From a checkpoint of a small mixture-of-experts model trained on Wikipedia.
Size: 9 layers, width 256.
Experts: 112 SwiGLU neurons an expert, 6 picks a token, a sigmoid router.
Training: a variant of Adam for the experts, 1277M tokens, 9743 steps.
Below are experts of layer 5 (counted from 0) of a mixture-of-experts language model. Rows are named router (the router's row for the expert), down (a neuron's output weights, with its number) and show model dimensions 0-255. Each number is 128 + 24 x the weight over its row's rms, rounded and kept within 0 to 255.
Before each expert's rows: a language model's description of what the expert responds to. This comes from a sample of Wikipedia text that the model never trained on.

# expert 63
Description: Paragraph and section breaks
router [130 109 131 135 154 144 122 133 142 150 103  86 113 127 108 151 110  95 160 115 115 179 122 174 143 122  99 105 108 159 117 152 132 149 147 125 158 136 121 121 143  90  85 156 114  90 120 108 141 129  84 124 126 150 163 133  72 117 136 127 134 131 130 117 133 173 146 125 150  93 131 129 103 163  89 156 110 129 143 126 132 141 118 116 138  75  59 122 139 126 123 142 131 142 127 136 129 119 118 140 102  78 143 142 183 160 136 125 106  84 119 103  96  80 151 142 156 136 154 174 132 174 120 152 121 172 115 148 144 160 121 100 128 148 221 162  89 141 101  95 144 110  88  75 100 145  95  98 130 122  99 136 100 137 114 131 115 139 136 119 127 120 166 130 109 121 113  97 161 140 159 100 107 136 126  98 127 117 133 107 126 115 136  99 154 138 129  97 111 138 101 120 111 118  98 100 119 155 148 127 110 134 130 184 145 125  90 120 114 143  88  89 131 155 161 117 158 111 119 146 143 123 164 148 105 143 111 102  95 108 125 143 152 131 153 106  99  78 115 136 166  89 146 118 155 117 117 130 136 138 119 132 130  95  80 104]
down1 [136 132 122 133 126 123 111 119  98 154 131 141 162 114 127 162 140 120 156 130 134 141 159 102  82 158 139 119 157  88 127 141 124 152 162 128  84 132 149 128 116 173 145 167 110 139 147 118 143 108 150 130 141 144 145 120 160 104 150 143 134 113 166 119 120  78  93 145  98 109 148 138 132  96  94 135 134  97 125 159 113 106 118 104 132 141 137 147 107 112 123 114 131 192 142 144 128 128 181 152 121 157 137  91 132 104 136  83  99 143 136 141 125 166  91 144 135 120 165  94 103 124 139 161 102 104 133 114 136 153 121 106 159 126 125 108  79 136 159 189 126 118 138 120 128 162 115 120 157 108 130  93 123 136 142  93 125 105 145 110 148 173 185 104 128 127 101  81 135 164 156  85 168 143 138 148 150 155 113 127 117 111 104 112 107 163 103 112 107 109 175 128 155 150 103  86 143 138 123 140 110 109 175 168 114 132 133 103 128 120 133 168 151 180 108 124 134 109 145 104 107 117 181 126 114 113 118 135 163 156 125 133 113  81 109 144  56 124 131 135 102 151 127 126 149 121 147 133 169 113  48 136  86 130 126 118]

# expert 25
Description: Name-final word pieces
router [ 92  67  94 136 106 116 142 112 108 121 117 144 133 146 130 134 154 124 134 111 155 164 151 155 126 171 125 124  70 138 125 150 130 159  86 105 160 117 120 122 129  86 126 176 125  69 113  70 125 101 102 156  89 150  88 102 113 141 119 147  96 151  99 131 139 142 114  85 177 118 132 128 107 159  97 152  92 155 180 108 104 136 135 106 125  94 119 107 127 173 141 107 100 152 127 136 119 114 124 147 125 124 160 113 134 133 162 129  98  69  95 127  99  89 103 178 114 130 145 194 129 148 128 144 114 139 140 120 121 154  90 120 156 120 171 146  91 124 103 103 141  92 115  68  85 155 106 111 140 131 118 143 126 145 105 136 142 102 137 123 164 110 133 149 145 152  77  89 159 136 132 101 151 124 110 150 168 143 108 104 115  74 151 114 149 149 137  99 125 131 123 118 117 109 108 127  95 119 142 131 105 121  97  91 137 136 120  88 114 134 123 118  99 149 149 134 123 131 127 105 107 132 131 125 128 112 116 111 123 125 128 173 142 136 143 111 111  78 147 178 121 112 141 119 161 137 114 118  94 131 109 163  97 131 105 124]
down1 [109 127 132 164 152 134 157 102 141 149 162 115 180 155 149 143 151 114  71 105 122 126 139  82 112 132 119 118 131 102 137 124 147 122 126 100  98 148 157 122 115 112 148 140 129 124 121 155 108 104 161 106 139 158 131 179 146 128  83 138 117  79 129 137 164 172 142 117 133 115 125 143 119 126 135 125 147 133 147 141 143 102 108 131 109 121 110 108 146 177 132 108 123 121 109 108 144 118  80 132 111 106  96 122 173 125 132  99 109  89 119  92 114 100 108 153 155 127 121  78 142 103 104 102 142 154 139 137  97 102 150  88  59  58  89 157 117 114 125 123 133 114 120  97 150 145  92 169 100 108 127 163 142 149 156 106 134 124 108 115  98 165 159 163 148 110 123 126 120 139 138 117 132 125 101 139 107 114 101  86 136 106 127 120 124 143  99 124 115 116 110  98 132  98  94 125 150 117 133 162 148 157 146 145 110 156 127  71 138 145 120 164 110  79 130 148 168 169 127  78 143 147 133 109 152 106 139 111 134 107 131 147 141 141 140 144 169 112 148 124 161 150 104  98  72 147 115 118 173 137  99 110 103  59 124 164]

# expert 35
Description: Articles and possessives
router [120 102 107 121 145 113 127 120 137 173  94 128 116  99 104 119 145 109 132 124 123 139 140 126  98 179  74 149  78 118 121 119 121 132 114 164 133  99 121 123 119  78  58 143  85  93 129  85 115 115 114 129 108 129  93 121 108  89 145 125 109 144 114 127 141 163 135 114 147 121 147 125  84 158 145 194 130 157 154 135 124 157 143 108 133 118  64 109 125 127 155 139 131 162 118 106 115 150 115 124 133 129 163 139 130 164 146 132  84 107 103 128 111  81 106 157 163 131 160 152 133 170 113 159 127 156 148 128 145 147 112 151 152 123 185 163  99 117 114  78 125 140 196  67  83 145 128  87 141 103 126 146 120 147 126 108 134  96 168 108 149 135 140 113 110 120  90 106 154 114 106 109 136 150 133 119 147 124 118 109 164 131 153 125 132 135 121  93 106 131  93 123 130 113  94 110 115 126 162 154 125 166 103 172 138  87 124 102 135 126 126 108 133 130 148 138 146 136 135 132 107 108 140 170 112 136 135 111 107 126 104 176 120 126 119 126  89  56 105 146 106 125 101 117 142 106  83 105 134 142  92 131 141 139 112 147]
down1 [136  98 149  95 124 155 121 106 139 120 156 104 116 115 130  91 147 107 152 135 124 131 121 136 116 173 114 171 109 104 124 143 130 113 118 127 176 129 100 155 164 115 151 123 111 148 140 113 199 133 138 131 171 150  94 162 142 124 164 120 131 121 143 130 138  81  98 118 122 182 156 158 129 138 131 116 143 102 157 114 100 140 142 154 138 148 128 169  93 147 150 108 154 148 132 157 140  94 156 144 111 140 107 111 109 163 110 117 115 238 121 146 152 108 133  90  97 158 102 132 115 150 109 117 139  86  92 122 122 135 162 125 116 139 136 157 151 134 160 106 141 127 125 205 116 124 143 107 120 180 136 128 169 153 165 126 130 133 160 122 124 103 154 126 111 125 138 158 127 103 139  94 128 154 105 155 125 127 118 127 167 148 131 141 125 164 194  93 116 164 124 112 124 140  56 175  93 111 112 150 137 146 134 123 127 147 129 150 122 127 102 132 129 160 150 121 145 138 156 111 151 131  82  96 161 104 121 136 128  95 103 120  94 125 105 125 105 116 155 152 139 139 159 121 140 139  85 140 140 100 123 140 119 131 162 143]